Below are experts of layer 5 (counted from 0) of a mixture-of-experts language model. Rows are named router (the router's row for the expert) and show model dimensions 0-79. Each number is 50 + 12 x the weight over its row's rms, rounded and kept within 0 to 99.
After each expert's rows: a language model's description of what the expert responds to. This comes from a sample of Wikipedia text that the model never trained on.

# expert 3
router:31 69 39 65 68 55 53 46 53 34 52 68 37 64 29 58 40 50 34 71 46 59 79 42 40 58 54 35 60 59 48 55 26 36 50 52 62 60 61 40 41 48 48 41 54 49 42 52 51 42 43 31 63 45 61 48 56 34 46 58 59 60 34 75 29 47 39 60 31 55 29 39 47 42 52 42 46 75 56 37
What it handles: Scores in tables

# expert 33
router:55 56 53 35 37 80 37 49 63 47 70 40 59 50 53 51 41 39 38 51 62 55 44 29 43 48 54 44 64 22 65 31 53 48 47 71 56 38 57 78 80 48 50 38 33 44 55 53 51 55 48 78 58 72 35 40 55 62 34 64 48 45 71 79 36 55 49 31 50 34 31 68 54 54 47 42 49 62 52 41
What it handles: Plural and object nouns

# expert 35
router:31 50 56 56 56 42 64 70 59 55 48 64 42 45 29 51 55 58 61 54 59 56 61 50 63 52 55 57 37 22 32 52 35 41 34 42 69 26 32 49 34 39 53 46 61 40 38 47 73 63 58 46 68 47 45 55 45 34 67 69 47 46 67 68 57 35 41 52 38 54 23 36 70 32 33 27 45 44 43 29
What it handles: Table cell contents

# expert 38
router:48 47 38 67 43 59 40 55 37 51 46 61 52 20 56 51 83 46 37 60 27 53 61 46 70 41 74 51 53 54 52 25 41 32 53 61 59 41 17 38 54 66 52 51 60 66 47 69 40 14 49 62 48 46 77 52 48 58 56 50 68 19 62 39 53 43 40 47 55 41 51 33 47 38 69 53 54 64 40 69
What it handles: Capitals and abbreviations

# expert 40
router:61 79 41 48 39 65 65 65 48 49 39 42 48 68 33 63 39 67 59 68 46 46 33 47 52 66 55 69 53 52 48 64 42 45 40 56 31 58 56 32 47 60 69 62 32 51 44 45 52 66 43 52 51 36 56 37 44 41 53 35 57 46 70 43 43 47 46 33 52 39 65 63 29 49 66 41 69 48 40 52
What it handles: Sentence-final periods

# expert 16
router:53 43 61 34 77 62 32 54 44 55 36 53 42 45 56 69 61 40 54 41 64 37 53 44 47 42 30 71 42 70 49 44 36 62 51 64 53 28 51 51 54 78 45 41 37 33 64 56 61 40 41 36 55 61 29 51 26 59 26 57 70 59 34 44 56 74 54 49 54 47 48 19 44 42 72 26 57 55 53 59
What it handles: Line ends in lists

# expert 27
router:52 55 53 60 35 54 57 55 29 42 29 51 51 49 59 85 31 33 66 56 52 54 49 64 82 82 52 32 53 53 54 53 47 53 41 52 48 44 46 47 34 43 75 57 61 20 45 69 46 70 55 53 45 47 51 50 69 58 64 41 61 50 41 52 46 43 53 66 60 31 55 41 65 53 63 49 45 43 45 56
What it handles: Line breaks, clause pronouns

# expert 51
router:29 35 42 48 52 26 53 49 48 37 41 57 45 60 41 41 39 43 45 61 48 57 48 62 48 48 71 58 45 62 56 74 28 50 52 64 69 45 48 74 35 44 67 38 57 49 53 38 55 53 39 35 74 45 40 46 47 32 58 38 69 57 53 72 47 44 45 49 49 66 36 53 75 31 49 14 58 39 46 60
What it handles: Numbers in stat tables

# expert 20
router:51 41 54 59 27 43 54 46 54 22 46 46 31 62 68 33 55 56 58 47 52 49 52 39 39 43 38 43 43 48 53 78 73 71 60 49 36 52 49 75 46 70 51 61 44 52 41 41 61 41 44 47 48 28 58 50 48 52 53 43 66 53 34 45 59 39 50 63 57 52 49 52 42 53 34 51 61 37 52 52
What it handles: South Asian name openings

# expert 0
router:68 49 46 45 27 55 41 43 53 59 61 57 51 58 60 49 56 43 28 22 53 43 32 34 39 53 39 65 42 48 64 44 40 48 71 35 48 34 45 60 42 54 62 49 24 52 52 41 51 54 55 87 60 61 41 36 54 69 59 54 38 39 61 46 57 41 25 47 46 53 46 52 53 58 52 66 64 29 56 39
What it handles: Name endings, organizations

# expert 52
router:21 61 50 61 63 70 52 42 63 75 64 30 29 50 66 35 47 44 35 50 52 27 53 46 52 46 61 45 43 48 55 50 73 59 37 50 36 40 27 50 66 25 62 52 65 55 42 56 49 66 49 66 37 61 49 71 48 45 27 48 25 53 47 53 45 59 65 42 66 47 37 68 47 53 71 42 41 50 59 33
What it handles: Prepositions after verbs

# expert 28
router:56 40 53 73 53 53 53 62 29 24 47 52 31 38 54 64 68 31 60 46 53 41 25 39 60 65 48 39 55 67 53 52 74 65 56 59 41 41 39 56 32 63 78 55 50 44 31 69 45 52 52 29 28 33 64 43 64 55 51 65 60 46 47 47 46 36 47 68 54 57 55 57 49 47 52 64 29 51 48 69
What it handles: Line breaks, South Asian names

# expert 43
router:42 44 48 55 35 51 48 65 46 60 52 59 53 54 46 40 45 51 50 31 64 57 41 31 63 15 36 66 21 54 47 55 42 19 65 50 45 59 66 29 38 47 29 35 70 55 72 36 60 61 45 44 32 36 56 39 45 54 48 38 77 46 33 51 46 49 39 43 73 30 37 41 80 38 50 59 76 57 38 52
What it handles: Chemical and math notation

# expert 21
router:32 29 36 55 45 28 50 53 48 47 51 27 47 47 74 45 34 50 69 69 64 54 46 50 49 66 62 36 54 58 50 57 56 47 57 47 56 52 53 47 36 79 62 42 55 36 43 32 59 50 62 34 33 48 46 45 38 53 52 38 69 60 34 61 62 47 60 51 56 54 51 43 53 34 46 40 55 47 73 51
What it handles: Foreign name pieces

# expert 46
router:65 36 47 47 57 62 41 58 46 51 60 35 58 56 42 52 57 58 37 25 48 50 42 49 65 49 54 43 62 37 30 42 34 28 45 42 39 65 47 43 73 47 53 57 34 32 51 29 68 46 35 50 31 38 62 47 51 37 52 39 47 40 46 43 48 56 57 29 60 27 40 47 52 52 37 60 68 50 58 51
What it handles: Defining phrase heads

# expert 14
router:57 33 52 52 50 56 38 44 44 53 55 38 45 46 60 65 80 63 62 34 69 43 21 55 74 51 47 58 38 65 35 43 49 31 44 33 64 62 62 49 56 60 75 46 44 40 53 58 61 61 23 41 43 47 54 58 26 36 54 52 52 46 47 57 77 34 54 36 64 41 48 38 48 47 51 42 49 62 48 53
What it handles: Verbs and infobox line breaks